{"moe_layers": [0, 1, 2, 3, 4, 5, 6, 7, 8, 9, 10], "vocab_size": 2048, "optimizer": "muon_variant", "lr": 0.00688, "steps": 5456}
Below are experts of layer 4 (counted from 0) of a mixture-of-experts language model. Rows are named router (the router's row for the expert), up (a neuron's input weights, with its number) and show model dimensions 80-159. Each number is 500 + 25 x the weight over its row's rms, rounded and kept within 0 to 999. Numbers have three digits each.
Before each expert's rows: a language model's description of what the expert responds to; "comes after" lists some tokens at least twice as common just before its tokens as in all text. This comes from a sample of Wikipedia text that the model never trained on. Tokens count by the router's weight.

# expert 17
What it handles: Lowercase word-start pieces. Initial lowercase pieces of ordinary words in running prose, such as p, st, pa, comp, plus dashes in table separator rows.
comes after: " ", " a", "app", " two", " three", " his"
router:506480485492513523523477494510533468521507506505501480516470494539536515535452491481491515458533496528473467559506516532493500500494505503514491495532499506520506507499541489504469526502514514510539487470479506472488533533527495478480556523
up0:490528536514499500495466477491504471508520480510514479480532508513517444486469511499478499444520524504554523527555509480510529525506498483505536514468492445523505460488528520537502525509504537506474518491508518484531547532532521501509474469
up1:490482469494503517504513511475492459537528482521501529498455516524502485541516514461492494513498494526525474461468489504467534516534483545539486495517490502493501504497521475492541485482473502513493527464506504531487494481471495505543509495
up2:490518484484457471465523506478465478477513506472503490500537494488542500506503509527514466502488490486543498532527493507515506479502528502541521501506501527493510525523485489500511506503511457471516489515458536490530449492516520499526486477
up3:488466478482468528509486545492510499513458543504513518536543456513476459492483486518512488498523432519475512526478502492504486502467490480557487471524513532493488510455461480501469545538478476505518451519522513470537522526570524480532479513
up4:471486479544478492492509502516506485530474556500499490502521520508512526485455501469532466537464502493496519500477509526538482467454490490515507461485477536504573549502503547502529491512465419529488460525541498518505498534503531486494546479
up5:486520491502469493484509510476486514471538488529490494452528507502493483468536506509476546458505466527471538502496538500491504473551498487499493532516513499484482508513541500496472543478502483528474507495456509542507512518514512521549551494
up6:484492505501480518530445434541532471507529510451476502504451510489506513461460483486462537488512519515471483555522545498493522509484526529455494537482532493523518460486464488499502493493484518491485501509521471520477481556443518490511495533
up7:496478504490500507499532514508441472512472515506501520460537546487486508507491525521456488497509493496514471478491525534519484466470486473505493503542503498508474524522522492514489461477527453548523505506531495516490506524494496503502503438
up8:551498499509478487491533496504478507466492529547472486500481521497500522532518485502526519487502557486459539452494518508503510531489556566534469498474496513526521516483472505496489517494508466528462472530492459528515452488522471479494526551
up9:512553516473519515499484426459496513499532494515513519501498478472450444527480485534454483519490455465529528492453439486478509506527463539480499481490484470511498513496457513515546511468532542536500508468495500475484495503452475486511488465
up10:545515489480500511505531502480482485500522520504532441516484502494491474466546494498519508436480510562498490546523501503515550545510477472467482519546541521505541515481543481459497510500497545501510479507474467464501510471499514442464522494
up11:510489510507506502502488470490520493445488485513489490496463481472514496502453515495493526512505509502483479473459493513494522471487491453489492464453474479506488546506497540517506543527537467514551546479506496524482547509482504493463524495
up12:525490498489536510512546548501532512522482449504487483440477529504538488546489492446481472475491450502471494456510533487526501516490493512556510523472497494521534471505480549528499486462463523531490508530444488473468525471492493487520520491
up13:520492516522527499488487475515489461548503496527529497516485502547489534491455512515525494454543520520502504485500472487485497476482514475507457484516518509488498491528482508483483512466508509545510489479488496515481513465485470499520476477
up14:469512468532498475519466496481477504531527535431495569541519496515510521509492554481516480518537528482495499487513478464529488528526511519522515525499496565516497523516515511548527520465535477510515449466473502502481487504481486447475482480
up15:530496500497488474507476487484514482529530526538484494461458481406503498529522442527517471496480516530463472517464477501475495454503513462497464536501504479497480539496527492464490497523449511490516512552544510494464509478467502495545464462
up16:510462491517489511489501499469504469492477500518499472523482493490478514493471497520492489475473441469481479512491535546457509483525482485493449518519518539497493527491500539489511493496510517563475557446469503485498476514521497506466490549
up17:524472473508509490498516481520506461454496506491469499479501482489450494487519506494445450531511478526494476491523511522492496467474497496462502510464504467531548488489501557446480464469517514457522488495482471514544507539473531471509529507
up18:445479472496482481522541483485488490496481460472511493495464475455512482466518430520462513477517464529517498484452519523516527502511503507545493496570486513535490488504511487508488478469486484517535481518495504487489535498497523502456473495
up19:490517484504509465496511543516460532497512512491477509464493519496508528485505528489513481499500515466510484492499498539503504480486464512539510500511503489454536508526483528462493547515462492526558477525464474476474491468525532535471545519
up20:484480513486491471537508475497490499504491493459500513480460520490496469491506489509523483514523511506494461476440513479517496494511529471498499506496476497484503450474527515504480507472454459503520521517470487468515471542531509503499529522
up21:488522499493473554538541493511482505458502521504487484504530492471505481518516482484493507522508530442512480527500526521503525502483491512551510527486499517468517521469517503517511496495553502481509483524529543482513535512500517497507531491
up22:497522506540544532474498473515525558489491515455484502474526513502519513467475488498510483492487526484463527521510505524523492478489504503498507470535522483521482528512497446492520501492517546521529523463513521480494492523486478492540464486
up23:506515536505516524468488485497509468479480494529512487532504495522471503505525504556503545491537454483485498507471468519479462541465520482497526502519535460527535501513507485505494493474487503511457482517509487468504543562523503481505506520
up24:506504517497495499474488532513525523500491489485493520508541506484549511519508462508459500442510520515495525506513553478529561478446497509496521544532521462501510494554477526490473513510494500489527488510493480541480531498550519521487522486
up25:481509527543478502488487498543492502507518466493552511471495436465546448510532496479485515509470509495460467501521513481529475530456504486479506443511499452484480525458516467486548458515481495498491462504505497503515506464468554459499503523
up26:496470457515526545499550519494462485526533547493467453491485505536532485483443477515481482502482504501462511529514447483523482531421492498513503484485490529534457472497481522517513485498478491526510517475495508464515493530512504516500481526
up27:482450504511516517481459470483489497512481498498489484518468440510484498529499509458495502467532481480532499459527480502503450494482515525517479493479509496529472517478458493492483474481535549516470501476495505467509506533498477513508506495
up28:487508527484499480495477517536543534525495485542525430500517510499502485514493493531480475495534515478529518453497547516474449522454500516479480511458511513523475527546490511490505474482504511516464492453488499474547437485502467517506503518
up29:473521486487523494500463540500491470471499520516486518481505497503477490575493531518486457465509495476511489501482538546504536480500536488471485480492536486503517500544502461520476511522489501477489473483488525489518476489492520489512439465
up30:492473520459522518472433500478447474471513473470516485519492492523489472480477510473489500499513508472528514501499546491525511514544540506490477487528504544520516536509524500512469495541445557455463543503455531522488511487539492519481504512
up31:475478444514503477551494496463436461491480502506483475465496485501478515501479485490502506516521501536484479508493554449468465541502502461487462483499545490513525498497502511506507499523540602530518455502503485461518507495514528463526485497
up32:454440537549499501508464475522518503463544541518487492498516514492483521509465503447491498448525480498503487514466493515503471525533487477483520452511479500458507541514521467505454499485532523544448489513531504503506538529497455550507467486
up33:480471522529451523490444479474491482477504490526480505505469536474474522472522506502486520502491484515523508489525451475502482505490491509510473543479493472489489536508480526466512503514471472536503485509472467484512466517478502469493526521
up34:490511523484503494464507508461517562471498502532478511477463514502488527500524565517477493452565516488491473510503506499513501470493469525528509493515530464558475493515513479518438468492575487533496461512475497505494517509508500518499477491
up35:505466539485528482491499500500501505455495541506542500492503485451505511477483508480479485483506496506501489524491520487494500527427474473490440493461481505505507491507515476541510488524487522538498535511526480426481480523513457517499488487
up36:528571558500506479513520512508499492504498515538491534488540507498548495439498479537495494503506483546537463515499483500494480491512486527460489478487505511503539510511508509536472502509481497560538521518506479508508525485479459449511488483
up37:451516506470515526495539533477508514458490469474499460481502526557532462458492494496486462483523508497509481548490515525530534482510511512491505468510522508450497523538495540463513516553533518499491489487526522465538460481541514481515491454
up38:502462525488529514543465499490486548494488470515476555497465489548476518496456472544521489435537518483472481501530519556497514508534512509488467492513517513498490490529540510525446507506513508490516527508548482538525522498483542499506467508
up39:481532503540537542487476483497475453535478516520483548469513457466530474507501530482480499502498505501500538526509479476471519490467526547510494516479524516522491499497534503524532508516499494510523512484484498495493454509504522505473515470
up40:515528494492546512488473515509526513487519458506467502505534523516501484530507537548497502523463491496472525498534509493547529486514479492517519480506471527486466508488489495497508508488473490491526522517489481501507465502506513529477504454
up41:497509510505527470539502496487541508500527484497509491571536497482546516494493452474544513500443523522512495476524488527455523491518483496496458519479500504495491494495473495511517472502514507483526495504499508557506506541434523462525528538
up42:535535469502491480483488496496493487470497474502472473466513488499542484486506456461513484488502492487541506488508436459518435500484513462464503432528470490505494535502534531509497456509484502547508527524539531500468492497446445462504497514
up43:549496494544477528523445538529574511474512479464484504435514493514524489560548461515524508482473500548567518537499489501490504504517534481541473507488497474508531472501536507507511461576513501511512556501561488494464502517516504491535500523
up44:504494531504529507539522483506491474470531537525481518525479501530550515499450465505449467459536518499503484496513504477507529431510496531567502492513487522521523478516485488515428550519459460472459502520495501491495548507494495495509505520
up45:508537525494542510501506484504480480476534479468501489510542485510525470514528482548545468467552515494478489520512565521498448503466522502514573443494506503474477465464489445485440528503493439500531528519515506479497516467494463473509517507
up46:495491487501509478468501531472494505471502497474467456477527495480541473483477527498508502515481527478502481526488495443503541535501515477472507454519498484524506478478506480504476584465538532454447540536488545480522560503465494523529487487
up47:565491472511481491548498508483506524511514493491477506478502483551497521545532529507535523518485518532501486529467519496500516467532503549539476519463469452502491526509528487497530481510513518473487495548529556477495511506471503521474530480
up48:521451530498496503483522458450505531459531448487499489498481496523497472543506475488490502484493537481535504506514490471525476480481510471531486519496503528498442509519472511498513482486509511540518498531501527493473547497501503505523450455
up49:525522485513497516532531466489537479489473464521466510485531471549539475481435482484465480509472505487472462534471537527508488526474477496493514471539476521507508504509502458487497549498486509511476495518509532464514546486501485460492509501
up50:483493520490509510531496479502446536489515496479513500521525493528489470548492504485511494481485476503492529493466512518540489527507503490509531484487493498496516484544538482480502461487481477519490502483469487511493517521517517511466479477
up51:479490487473523478500466491514481507517459497498493543469499505479497485525486489501543497499537473475504490447504528517487504479506515446475503530526495492493524477542498494511457495494526497534485560514504487518436532493505517471564519481
up52:521482495508489455484484494508487509498505528468494492503461478472473469562518543466517513478521489491517528498503455509465459492486488471513499499490462494538523518453502437440514481457500541488516468488508518473508472509462493524518501525
up53:511497539506461473546502509492515476500527512487504490496525449506485456497484509483478532484499540490505497460486475500488522512503524495529483503497534516539489565523499526470527494526499477479506491472519533519480545530519532471510497487

# expert 5
What it handles: Line breaks, heading pieces. Line breaks ending list items, table rows and headings in infoboxes and career lists, plus mid-word pieces like me, ra, min.
comes after: "\n", " |", ".", ")", "==", "==="
router:465518500480504509480474504533501482492509499532488494505483510489504479490488476514518481463490554512500478494482520484500525469467547468498516502489521510509469516501502476538465467580487510516509457464476445515528519496547441517475492531
up0:504539559525430473544474526491506509532520480495525522486503514525474500535500483489486528512526539495519511437480532524503467472479554511480488523509536500545514492502486481506526460518519485510478516498492502569473490510464487462517471505
up1:482481478493467484526520519487481557512491445493492460496545523529471520495457493535475487477500483513524509503515496491521472480458467497506509516516514516490508483532503563489506516484530564508524460499470479527472476490495478506497479476
up2:492509521491495503494500470511486493516504464501520525498492491479513475484480483507532510519499469509504484488491479506472536488501521549534541513545550513472481476464531494561500457498513509482510516516446536504525463537499519502504511463
up3:525515508492518539485510514503552513532481489503490515506545472485445500495507455477516497504504524508523500589503529495456527468458525531445496500478555521475517464478477505526518435522493478491487512516520483497493521485499497471494514524
up4:540475463477511514502476539502477482491503467516522466527513502504461487509503539500507485480477520506467533487537490537457518491555512491479491505465508532443442517509473518464490454534531494499440516503519541514488494477480515525490497521
up5:485547535474475490536504519513500517460511528554485456476498527520503493502498504505510529496520500484519490512472522515524496500513516495484451478470441473511463504498510477516502498448486519558539508495498549441515475533511511490547478501
up6:504529476475514517529501470503420459494454465496497528515520503512467499512486498490519480510455507486457492491476529483501493499532500517512504518505509487540532559542480494504475493539481470484487518485541511510532506458538457477526522514
up7:484525503480507511486503477535499480502485527498492526518449490499492456526529538485458488509478488503525524505506448457471473528509523441534524515482492504468508510496500486559519523481487507488499484465540527491509506512520485501490512538
up8:468437425549520471505524531538555527523442463532492502466517528496477508512484503502482515541510523571464489466449502454519489504513508481526465512510544475515500496481490481490467513508503489540505496525511471506454523531496516468490514482
up9:481559525528475469480464507484462482476502494497498525496485484493503512472506490523510545457499521511465512479505509498511485462518501508501507532528497502498442526502503515449506510481478492480519515549528504554503509475494525484491475505
up10:465516500502522482537506523534496481500512475480508472481508498482485490470530531542503496469496530486457478495491508483504546451509528540507499538455491516506515492479494514519507512489521525511554460450485456560463493516527522459478549477
up11:489512479501512521572485511508525540491521431501528493528509527540538464487514465503519538502458546483471533526504504532482495509513446505542465512538447487487454523479483504517489493474508489475455465508481531477502511507514547525504521525
up12:535531470515508521497501438440506471485515513523494494511522522515503512489521497512498478476480512557511494479527470514457508480492489501502546470509506513512555487502494492512494508499463490529538472470521511510559502500467509489479494527
up13:489484516491477508508470506495527502468494527528531525515518508517465497509515496515496525475506504480511524519467481495523494491531555485505516477503503467518511506503490508542464522503490531468484465460520485460489485462493524519508483482
up14:495544514563471461502484501464469509469498512547530515521498509527491513501511475500532490439529495508498510538503499532514476503482510523488503465518502516544451512512517473521489461539512507433517512541509520496526516515514532495503513452
up15:537550524527491514523510496472481490471522476555521471541513491510507513493509471535467532489500536456515510498499481451498477434479505524532491509536509539523467504483513540484489499520491473514506509525519460531529505510528497496511497497
up16:487507475504526491478517519508479531482458533505453494550473511535535514512461517487487485459501546482512516525532522504516476525515495442500484475518468456534454530501492479531469495484482534508526464521498497505469525515485486488474500524
up17:513534491501522529514505502504544474507558536514509513470515488523496541477457490498472504453523460478495509504453545475504476467472544473509492478472550484529509533521495521484512489509521524490492490490470532492480498561534489537497457461
up18:475506478496490463555503519523489502509508536525482482495470476503492502525531540510500476490508482518510484512492505497499517503497506479514485478480499496518525516522523488529500521518541518500548451507478503557540561536476512487469482515
up19:492492537505513465468447495481552482527525504530509480496510494564472510496538495527500457521508525505536512482508497476502522488510486488480483500469476520564496455493487513509523501505542543504508457494492511528498489456523521521458516486
up20:519526508467520500480510530474490467509471517533520519476504500551503488522489532481519516504507471473513496504500501483498511530487487485521459529509513491503519476497493498542488509521474525521562521476497514468495538562530468495529476515
up21:526481481491488486484489507468527531476516489537506485489504505510498489488518521494515486464493492514497461456464512532457557455522492510486517515518484524467534531526512534472493478502462510471527499513495495479486561466541459474493529469
up22:495540483580468532520487499477522489486490502480515523474495494518489504452540509538465477491498494490517532533503511495498483520506536482503493523500530525527516499499498452484444543479506446545496471490478520505498475519544490488466507483
up23:496523487530528475465491507463490446470506535460573459492512471514502558513501477493494451528503484503480513497487495497490484518511479485481470519505508480521523515457515489470497493459467533511500483498485502493529470481541525484472515536
up24:501551523453496509491480478502473522482535505539501443483504505474465502527500481503546481521507498473483498506468545526482570431529514535497480491517466524517499506516519519490482512506501504451523496481519467531496491497519524478501473499
up25:503456478462464534499476498504468522477497451536533480535497491473519490506541445524462531510526493523499498526504496491494491508501493507475540499480510513464508482517494472503530474517518544525511478503524503493527508506518484534503536490
up26:499473513497491490474557500474512483517507522489487542445482508542504464495471460532508507504485510500504461530503491463520488528468500493514507514489552493534491516548520466484483488519472528496471545478481468494514493546535493512501557559
up27:486535522518441525478490515450497546506486491513499499477498486506527483509515469437519445504482447486490494480509527520487517508502514451485494549527498492443514510498477531478503510500496517495477516539522525484491482531500468496458507505
up28:483492440510521539474499488505500474504508495470520519515521466494453463491513507505503483469531520514502487459516477503535479520491520504527448522529509518516534507509481490491495530499478516529524494526554454491505507560537480512488491481
up29:480476480527525480443487500527541492530502522513525527484476520496554478491544472442523453528500509472482498503484526484461508514507497488496513494488512505489513453522534502485514457499480498480514476493481555462513519481486503474528484524
up30:492518455513465504500491509498533478488445513576483497498439483524459504489502485522477497492484538501489479501493526490502488504522465488498509525513538500504526501501482460478511510502516463542494516546517526466448540530516535509482517507
up31:511502516501505507491499486505543504451522510476505464518460463498526504505509504517494494495484514534468518487520531501487505551528485486525509553477421516490505500505494422536499522477516497477504560509494519477524487510474499470513511503
up32:452498476511488494529484492474467478490537492440528492516504500482524517509541460479500500485467533483510505496538560515478471494465494480530502472511483503517533502546495489504476514477489523506507517465498490498514519444551477540473473494
up33:564477522483505506473497462468467491499565522516535512480495498482550506527504495549499498520487488488496500526508476510464521494461501509489487548536473483480485487524463514550448548458498500478523517496492466527522525482517490495449459473
up34:525499494455486498475519529480451489492478494528463471472475542476497507516483475536535529482451497473471453478486509501460460505510437559489490530468463493500479458501532515543546483505470515512467498512533502521526505467486453496453518539
up35:488500523519489482502507471501539502521544505481525489530506500477483470492497453532459537494527504511484463499476523462483484542504512501502502544486492450527487497495479501540541472497497519504567498505523566511512466476509530506458464504
up36:489482549444488515496500501517537496461515517499493483492521452476497467480497488500507533446518507476482515566484516505508511510465461497525509499535520527471489508538495499488458469491516512490498506511499456470496500518475495513483438476
up37:516531544488524517484478503477493547531475499480512532469459523515521517520529508519521482473507465479491498519507454499505501453497487540500475541498552493474484505504502472508479485506495482499542497523488488470488493495495526472525493487
up38:488549527545492462492521510508472474524527498502433502477513471524507506479468522483474479438498497505441516537496511531531492496454530503448511491443485510533468507467502478488479509515543424445455489481448481517499522502519471476463496485
up39:471505534494516474461503483511513489502496517480476493504480529521548491500473431538469500499484523481510530541469507448501533478492496508507500494486538509515498523504488499512451476470489508528504430476536460538488500480518514479497530590
up40:535490547474491465486501475479498511491506493482534481486497559490492484496524483525481440543538494464508494492458477524520547501493473520520495500514527449528497513498525508556505518467492493460458484504508452480502503506515484477508464504
up41:512487535490491486512486502491474555475496518465525477501486536478475507492419474495483501438494516554506504511508515452519507488474475504516527475509485521514526509492515495494532486513522458490514532488512454551528543527503503485528557527
up42:488505514468475496487491538477472494524500526504513481463490482486477481494495526482466451501506455506517498492481505537473477504517516493478473525477490474503462489496497496520495496514529487476517519496517475507501495485487520488491495529
up43:492479513489473484475503496495539497493504524470496471477547524485467509536542532485496496471502491512507513487513491490481490514468500498545529505503481551465493510503475466482511482482451466494482516527482464481518516553556497492517488532
up44:507543480539503456473480487505534530488515489530525528537501511492464476474473473501511476502499500505504474515512455464509498486503478494520428530507509486504469501507484498527523547485519513509501467496505478528487538527500498514507500502
up45:500526499540551501509511491520505489530521431497528502496574496494529487507475476465512519515493508491519506538472519497499505498521529508536498521481535470525505508516487520493504509493536452507497468477474480542511556469549501454561470498
up46:532511525491511506469525513502520495519481517500539465453488486514495533498505518475486479473462488469525494448483469526480488467492504471475489449518485510506518495502523533581468541525527492521506537509512513525493506537533552521511453474
up47:547508501486493493520538513502490528514481533484479442480459466497463499527477524541463519486479499488547485511517514519482524505509457486503504519476487466484460504467483475546542522492504500515492486512518459544516484483507495496504442564
up48:473490534520479456486497470504524453484502460518515499505518471499499512529495485520485564516496501541490500483492473528456507505516498546508541524506524478503488482485483515509529477520518514507435492515548531476488491500473485449497496534
up49:473471549505511498487479461530496517458466474447508492505500476492535512503488518491544510554519529515451475485492550498465479514536506498469535438467506518451511541495538514517497512500501494468532525518508525479492545524470544487473454504
up50:510541516444498542477528495499463490521493522464512505491524494452437489510483476542540498498514548521482501499486530497451496531468493514488513512480524505505466496515467508501512503492507438502504544469499479500494501551513489486543529483
up51:474520490530489431470496513526529488496489545495491443478519518546501494518514490513498530493483476543483501502509501491463507493472515496510465493491502503448482517543509487520455480540456511529480481509525517474490467490450428468501485424
up52:482512528533493533509536496537501498493506507500527461514513530488507473463516523502486476466462552453479461462540493501473477443473543494557529528512519475494532457522509480503493492458479509504465490536510520475492512480469477504483505534
up53:484522503483487483512448493524565534486515501509484522513449537511499556452493488501485523406506567496509507495515497474485516484522482500486522487486544525480507483516501507502535498506497519526473466495481495485488527506547526505488478505

# expert 13
What it handles: Past participles and inflections. Word-final inflections, mainly -ed on verbs (claimed, supported, changed) and -s or -y endings, plus verbs like began, held, released.
comes after: "s", " be", "it", "as", " sp", " st"
router:481509486496480527480427506559536486527500532510492478496478517529501480548479460519476490474527506490480465551524519490461486459512521472489503471530541470535481549509503499486493515521510509546532461502470455527537508499534466512520513542
up6:555520503471461471503490479551463495494465464528530538498494506505507498466515483456519476487510516534457483503473503482483505491488505544483507485540527523490476505498468489489507524510469499518481503514517511505497558530483520471467507484
up7:531535488438537517487496530550470517484510481511472540469462465489526475511515525509497513502519479499484486496524527498471512569476521467533468515475530496512521474495468516480497485502502545500505432508493484458455481500455490487474477485
up8:501471533491482497466539514549517485501434464550513488555484512502516555497455489499536509461494481542553528478504418512493517511530478547513470508514542493469516484470551492533502506462522474481446495499543502520520524487491465490539468480
up9:467519507510523505480453493539542512461541558515507524506514529499546507495502521528498522495499441482481528499461502541462505499538514476536485542456455524490499507539504483479527508493485486534453478522497459538512495508474533489457518478
up10:476478524523544519490515488554490515469482513478541489494448504542488544525492538476512508515504486486477512447526481476510513490521506493511488506488498455508489534505492517527494519440475498511461496484454513488492480477485501460510464537
up11:516484488455481505527471478483489470478464528476549497472534463511447492556487514482507493519505516522464440540474539486548490512544467453476483546496564483498427509489510516497506525500519499499490484509512502489504477522453504515474502476
up12:523543520514481507476450538486530500478437489487489517483478519519500526513490528442490487507513528483488493460483509467503483521514520515532496492538528494485502508519488503501499511479472554494461489537494511424512471495500503530532483477
up13:493504479500485511512501498483528516505482471527458467493549479449475485508502493548433491517525472509482511531504471549506513507514528496500545527485551459489473488493489463520495479453500516523495539467513495539461472531528526541512510491
up14:523516498477505526502437459452469477516521494501531463528490534506475506507504493530524500535525527535448519489524516458510483525532479486494442511502538513479498504554484471463533491500465504512552521497488492479503498513530494457506520469
up15:483456498515466491450506509510463489463470501531466518509494517488537538490487534497519480524543484502503512517529520504506461485493493475493438549454498504517469495487499494475508536535555526508508473474518502503543478504473480456506468517
up16:481488498521496459505571495508510501508497514504471526506546450490481456508502498505491506560512502483487477504440518497509478514504466495480450482462521468496529483531536472560497473494499496523489494497479497475525500490526486475513494487
up17:537464466529462508457479461458543470451512512454507519515476483518499475491509451504510513506535508486511501483468516485529527485487557459474501554488510481502529464475512521547521491520494518505510484484521512478531503487499498482528481511
up18:529486489512526551480506534487481561492528449495500474478512515510497486466511471516503496494512496508517490551504504523522476486511513450480477456513482508521440504518542494506524490483458474465500473481468521528533533504498512463457535479
up19:466471457452553468494453509464524511469496475487488507517550469508557488468499498546535490496500494491481499473471486511472486499528497515479475517496509509526485517515458499480536515532505461502468475515513484488488504495493483502484436487
up20:476491522510477454489464498463483492481498537473495476510498501483507495531510483532502534474512533488501482514494499509508527487507483534505472540492507493526467513540561472478488483533516473426566518540499509505472517523474523531494551484
up21:510478517475484530519465444510541500537519481508479466497505494526519461512490550532486526497487503461527518506486457508538500521503524510505488465480495458457486485475485493508493472491497528505531456485465502514543525485514481527464494488
up22:493531529544457483520515496521485521495473461494509533511471502467502507502526524511479488498502477484483519528461516486565479527506512488500516522549511523447531490540507476519492494512484490550528494490483503531469511507487524500484480536
up23:488503535479500540492467538483486566469503503457476501561523488505497479512521502484498477464526502499523463534502507504503486506503496515506513536522503483503482511504519552525528490506495505515501510455514522471527499487467545526535511494
up24:505469498513476507479519517483520521499498482505476456522481491514518482479527533504484475514491518513476465485517486544531527485519518480497501466532500497476472525528496496485518509543496484522557455521550517476513564513489508477549501463
up25:465536551500518521512503484544477491486453466514490432463518497480532501514511517501484503461469516512510522487483494483508463465507521474508481485509527512539473501509504527501537515521493496474551514481524480512469431494492517484468470495
up26:488531490542500513495525528522491486484528534463516474550535511505497456471494524492510505495481492501465547498521512496490521545486488514457496458530500496528507514538513504477497516473505513506502486510480480508513505503500485546488499512
up27:513466522461459465511508524465530497520479521488494497489519476526536511503499469532446480489473482507531464464461513464514492483511488486527466545536524551498486518548481528459512469488482526494520520523479494508496498466509560448505527494
up28:453457485496511507507506509502485463475507493480501514463508509490483489495479467568513533533480499500477501511520475534488494526495493479506544527502521533486505481515551522509470501446457475481529529459524471499483470494476499489483521553
up29:535515529494424486490496477489493473528489503514558505539459518510480467527500470542560524514506494550520489473465519479527490524548529489498490453507483525476478542479492461511488461498480484520555571515459540500472530478517508494475499549
up30:488524527502493498489497491516508499512459511488528492514478486495486499509500488505508476479517492488540497509474510515489506494482507448485514493502511457515496517530534497468472498476484489521526532507509512546550510494457510487503508450
up31:539491477493495479522500509465514526466521572522519487513481541489468522496533529463520520541475512490475490513469501520464530522477496503486522528431529498515478512494482486535469527479521542487521534480557473531515483535493451518480534524
up32:510457469485510501471533499471470524444481492502484482514493487470469516507510481516507463481512470492463513479482522468462506479469511560500525487485501510515496515495476540457489489505496553483540454519507493511493508482445512516520486512
up33:444478484497508502426501500501472535488515494499463462512466507504523480496512489515526483494504466473480523529491514470514473511480495514527539534514479493496516541444507496512501464494491552513488500497494467475493486477470555506506498521
up34:459486521539516479468446482536508492509550510471467484534454464457484504478476491484499525482495506533487532533475538455487493518474497541487507509493482542499482528496487465456521447471524480510559516496475559515512521511558541482472503463
up35:437535495473518513487471451533503470507475484484533493487466489491495513455527503495519490462549492529506527493488508444493511489473509505492534486523515546527552515487487484504493490482487488486455497496531519491477462495512495497506499485
up36:491480464533536480463488508492488490497480509503533481473479501535529484494516477465526472573470508487477474503467504476501473468560469494511494510516525461520530550522513512495496532505504529510496492455505475509517512554519499522490462508
up37:478503470466505516504510517497556505537437513513554496477476522518478491491488487507489540480475496488486539475512476458484503509546507490552512513497503470537504506490489541491503487482485578538529518482458523502480469483489522501498511495
up38:478543524527436498513504543541511511516447455480486492530515464456516542499520469490529510537512546539510486479494519486519458514507458533475509497547530478492476533521498487530442512494480498490503475484546499515493546531471513484494494473
up39:548467497507481535486515519493463516437537495462518529467517515473501520542500506508523503482549492489509457542536496511495492538538545516510503491501510491481485499524525521475598494544514484508470539438488514506527488495499511485519495495
up40:483479506486484513488472553481520569503530472521514475521530488477498486565486487502535494495499490492459525513503517493503482460535455537494510486522526511477545531508502505478463513509518501506527510549526496525508541471495499517481480523
up41:481467504512494491533508477553444498480518549560511459528505516472507506481505570511457471503463503507455466506466555487455475489507477463488527468574452511515449530505480494505504507479521517493474510478503468481539449501521515495484479499
up42:513491453497489490443527524536493477524532562527543471514514472490501492492497481454526460508481527505496480510492514445488465497506529516537483467534509477507470553494488494535480489511488466520530504514501485502547480488488528429497469466
up43:506514533539496473496498513567492506494532498472498536525488512512504533499491497487527494467476515519512505523514483507537514527485495525519497496537533546492473483516500540507472517503433504499491513445476525515511525492538509532498528481
up44:502482500446506457461526497517465502520529509522472437512501483501495533487505485485510543496517512531511527525497480521526502500515534524512443486512512545478524532519467499465459533506478494541549486517527495508520511533478480491486502508
up45:464480451528500519519466460516437515507514503481549515523491499537497492533486453546503452542511552534482482469516472493474502512507534491501451506513474540477500511493524486550501473511512464543486520507491481466515487523511480531478511505
up46:506472488536490515499530493519525496509520499489486533450511507503495527460507480509501554494489489524554522554502508495512529516465496489545545478448498479535514451516573522493487531514499482497513500497526462477468502501531495530537518486
up47:518508514474482503495504520537531500518511487540463477512461517492485513467496494519482465470464544481515516501471501521527448469499547453496504517518523488491488483485481522482512451533505481484530483490510502489566492486489521508498470486
up48:478551501506487489479456473495473455524536450482503510519483473515466488505535536559510586502497508492471494491486504521483505499487473494524485521495496475487496530488524493516484460490505483483533488513486528574544512495505514493533515502
up49:504479528520570446526448480479479489493491516538523516503498526474443481481474514506472496470524506514498480548498536485480514492475536507494457488500502522473478505457492489462528501506483504485540521507498475513481519523491506476451517473
up50:521530522502493531513438507483498515521522482487494494492476476452489495535475494525478484477477484511496522465514511535467494516456475485503542500482516503507485529518466515535473508462488520538462503482493441484532475492483535460482483483
up51:537511497513526449499466493480473480521519519502485566505501528471479515526457475532518470514525482544500477474434486499521469518511544509479488514500496518511471497535437504515476502488537482505430504474496452535524539487493465443548514474
up52:481498495511518488492478503550513516530485473468513490510461511508526485512465508480462481475503473488492521502520478504510483481516516502496511483505489469464509511497495494510477551491476510534568472525496523471488535531514490477497462490
up53:429485463491507499512502460535484464528526488488498489490523460505465535497531471518473484492499504481488497468481500540446495496523494551502517486497489547482528516502478494445526501494539460497492516524466484538530517491521502561480513536
up54:487521496520511493487528527505453504506495487510519505518494500458478490526549504471496492534491516498495517501484460469471556498469505463461504519536433500442525489505472553523527523497505471466548500526483542483525505496505460505505479491
up55:506506522488524523480515493530524509511501521490495496517482541511514504481510498487498505476523502509490559500438532509498513502533462491500491484515493506536495517511468506538499456508468495494499487433503482525476522503472478471508514470
up56:478487455513483534546467516495515495500509489468515520497477519514494409488514485488470478497520469492489481496531488482513494524519488488498514474465505526480478525463496510479461468494492468489474463485499518539545536458504514514485499527
up57:540498498485492517487514527513504512533498469499525502532495462489476513474511530527499522463533522538494518464465509509552535511525473511499486519496476457514503499502518536486468504489498513505501510531487510571504534517478491454488502498
up58:490512515490509470519481536500499477527534508487493498463511526498486475475506484525533483531469507502460491520515515484501503501519490460487467568511474499518511518468518488512477516497519467494504481519470476487487560504506516521531462449
up59:485490472516461525523523494522521545511505548528476493465527524488491502521486498499518493509478510496499530486506536536509479496542508515506535561485549510517524500458495450481508537460533497517491470531505495501515493497478500471510521476